Weights of a small mixture-of-experts language model, trained from scratch on English Wikipedia: vocabulary 16384.
Below are experts of layer 5 (counted from 0) of a mixture-of-experts language model. Rows are named router (the router's row for the expert) and show model dimensions 384-511. Each number is 200 + 20 x the weight over its row's rms, rounded and kept within 0 to 999.
After each expert's rows: a language model's description of what the expert responds to. This comes from a sample of Wikipedia text that the model never trained on.

# expert 9
router,217,161,199,195,199,183,225,190,202,196,214,185,179,204,195,214,192,185,156,220,168,204,195,223,195,195,167,222,196,217,194,195,164,205,190,229,207,188,184,232,211,192,181,189,227,212,236,164,204,161,225,199,204,220,197,239,213,168,208,196,212,220,198,209,200,188,197,170,207,224,203,167,196,211,197,262,214,216,222,231,185,153,182,176,188,146,181,170,186,234,165,209,195,204,212,202,191,204,159,240,148,143,219,241,183,225,169,221,187,224,199,215,221,233,217,214,186,209,211,198,184,216,195,196,185,183,163,198
Rare name pieces, headers. Pieces of unusual, often diacritic-bearing names like R|ide|au, F|ă|tu, S|ão, plus section-header equals signs and table pipes.

# expert 0
router,220,204,176,186,218,173,210,191,227,195,173,192,186,208,177,217,206,174,177,209,209,194,181,221,208,156,178,194,180,204,202,221,221,185,184,213,188,201,205,174,219,210,208,193,170,190,176,204,182,214,212,168,217,216,212,224,221,170,162,202,189,220,187,183,189,161,171,221,198,222,227,220,205,201,209,189,202,205,197,249,166,254,190,194,201,188,207,211,187,190,190,177,196,211,190,203,193,218,244,202,224,231,179,200,202,197,210,215,180,214,216,207,211,141,193,219,192,241,177,202,199,216,179,197,235,203,213,212
Name and word starts. First or early pieces of proper names and words starting paragraphs or after commas, such as Tor|ay, Ste|ven, Tri|umph, "L|oved".

# expert 10
router,206,197,178,200,213,195,198,205,206,200,215,188,212,206,217,188,217,245,209,173,208,209,177,211,202,209,204,226,185,209,208,230,219,222,212,211,212,225,180,201,215,180,182,210,211,205,178,232,220,226,245,214,204,215,214,178,213,205,178,177,210,201,197,193,210,228,195,203,220,176,176,219,237,168,182,192,172,175,191,198,201,175,197,207,197,224,213,208,194,195,213,227,198,218,180,193,200,163,198,188,208,198,209,190,213,175,205,205,211,222,195,188,200,218,181,197,191,188,209,186,180,166,195,224,197,156,206,229
Articles and prepositions. Function words in prose, such as of the, the, to, in the, by, for, especially inside titles like Minister for Heritage.

# expert 3
router,198,178,180,215,236,174,164,191,201,167,181,212,179,195,185,231,229,182,199,180,185,169,195,243,225,138,198,192,192,218,188,208,193,185,204,191,212,193,210,215,196,209,202,193,175,186,192,194,180,210,183,171,202,216,191,206,202,162,143,211,219,194,192,177,201,178,145,218,170,205,187,198,207,195,194,208,185,197,183,232,159,230,183,217,189,222,202,183,201,220,209,201,206,196,183,212,182,186,225,202,216,212,211,204,205,189,212,190,200,208,205,195,225,158,212,216,219,212,175,186,195,210,189,191,228,202,185,215
Digits in numbers. Single digits beginning or inside years, scores, ISBNs and table numbers, such as 2 in 2014, 1 in 1867, 0 in 978-0.

# expert 7
router,202,208,179,182,175,186,223,193,236,221,172,202,191,227,154,204,200,183,186,218,224,188,184,211,218,213,216,199,148,163,200,221,189,182,205,198,214,207,196,188,235,201,202,179,212,199,175,175,176,229,219,194,211,177,209,190,193,201,198,189,175,236,202,191,202,194,180,226,176,227,235,195,208,168,175,182,221,206,259,191,183,221,179,173,155,175,195,214,178,222,190,192,218,194,220,200,203,198,199,191,204,215,189,214,201,176,213,204,201,218,214,171,212,212,185,214,171,189,214,215,207,195,198,160,205,236,191,183
Separators before numbers. Spaces, table pipes, dashes, parentheses and "in" or "of" right before a number, such as "| " before 1983 and "Circa " before 1920.

# expert 5
router,232,214,209,212,223,210,189,206,208,226,237,215,214,172,213,187,216,195,209,201,194,207,177,175,171,208,180,210,224,192,188,202,219,186,211,203,207,194,189,203,193,185,197,193,166,205,207,198,206,208,172,189,192,165,212,205,164,195,245,182,174,190,207,207,163,195,208,199,239,174,197,214,186,201,198,224,180,211,179,211,199,211,223,190,225,208,230,189,220,207,189,167,219,212,197,179,187,209,248,191,225,234,206,194,207,218,172,181,219,201,170,219,211,162,202,202,208,242,176,192,192,216,180,219,189,210,246,204
Derivational suffix pieces. Latin-style suffix pieces completing words, such as -ical, -atory, -ional, -ively, -ator, as in rhet|or|ical, curric|ul|um, deterior|ated.

# expert 8
router,186,244,204,198,205,197,188,191,208,193,134,193,205,223,179,183,206,187,191,205,205,203,218,189,223,162,198,183,192,219,204,203,212,193,169,210,170,198,202,241,220,189,180,206,212,185,209,200,207,231,234,192,196,228,193,210,221,207,194,201,190,185,191,219,201,187,210,193,181,222,185,202,212,234,203,221,175,227,186,176,214,230,189,185,216,211,203,184,178,157,202,160,219,169,223,195,186,215,171,182,212,226,179,193,193,212,194,190,197,199,232,210,192,190,187,171,178,227,190,213,193,233,217,179,232,174,197,184
Foreign name pieces. Inner pieces of accented or foreign personal and place names, such as Cé|line, Lé|op|old, N|icol|ás, É|gl|ises, plus short consonant pieces.

# expert 4
router,222,202,177,184,219,170,209,193,222,192,171,193,184,209,181,212,207,176,177,208,207,193,179,225,204,153,176,191,179,207,198,220,218,187,183,215,189,200,199,176,222,212,208,192,170,189,176,204,182,216,212,168,218,215,210,223,220,172,159,203,190,220,186,182,193,158,168,224,200,223,227,219,206,199,211,190,201,206,197,250,166,252,192,192,201,184,208,207,190,193,189,178,196,212,192,206,192,216,245,203,222,235,182,198,202,197,213,212,182,218,217,204,212,145,194,219,189,233,175,198,196,217,181,194,236,206,211,211
Mixed prose and punctuation. Sentence-ending periods, semicolons and hyphens, plus mid-sentence content words and inner pieces of German or Dutch names like Stir|ch|ley, Vog|el|kop.

# expert 2
router,218,183,210,186,189,181,226,211,197,189,185,177,213,201,208,200,219,200,179,225,229,206,219,187,200,169,193,212,179,188,178,210,199,199,196,177,178,193,184,191,223,194,228,217,163,172,189,179,208,209,178,187,222,231,196,225,203,248,213,200,210,191,193,179,216,161,178,203,233,186,244,181,175,173,220,202,213,221,186,225,177,242,206,200,212,190,218,200,248,192,181,213,201,209,229,165,196,225,232,210,245,207,167,192,200,170,221,189,185,204,199,218,210,179,208,218,158,215,199,200,208,216,216,206,228,206,215,176
Line breaks after headings. Paragraph and line breaks, especially right after section headings like ==History==, plus infobox and succession-box labels such as Preceded by.

# expert 1
router,204,211,206,179,191,199,219,201,209,175,220,195,197,207,182,185,196,192,244,214,184,176,190,182,227,176,186,168,238,191,173,222,221,175,218,225,204,200,210,207,173,229,228,197,202,195,192,209,189,194,178,172,236,215,203,205,205,201,167,221,184,216,197,196,225,202,189,221,218,174,224,209,232,189,217,186,206,189,190,218,179,225,188,207,201,223,193,212,211,173,230,192,188,211,171,217,201,201,191,208,209,190,200,173,206,200,183,184,195,205,183,215,215,153,188,229,182,190,194,250,186,193,237,195,196,261,211,237
Mid-word continuation pieces. Middle and ending pieces of ordinary words in running prose, such as bes|ide, c|age, out|standing, mis|be|haviour, plus school, children, married.

# expert 6
router,204,186,188,185,203,191,211,173,198,187,198,183,193,211,214,206,188,175,185,179,197,177,185,235,186,221,216,194,194,231,229,200,189,180,192,201,206,236,209,137,178,232,235,187,210,174,178,220,180,176,205,208,185,179,203,208,200,181,158,179,228,183,193,166,199,178,197,221,162,196,199,231,197,218,184,159,205,183,215,210,221,193,201,258,189,199,172,208,208,197,197,211,205,214,185,201,199,213,216,219,161,231,183,222,225,209,223,258,193,166,198,167,176,229,181,210,237,174,216,146,238,176,210,225,227,189,202,220
Word pieces after initial consonants. Pieces after opening consonant clusters like Ch, Th, Sh, Cl, as in Cl|ose, Chl|oth|ar, plus result verbs like placed, finished, held.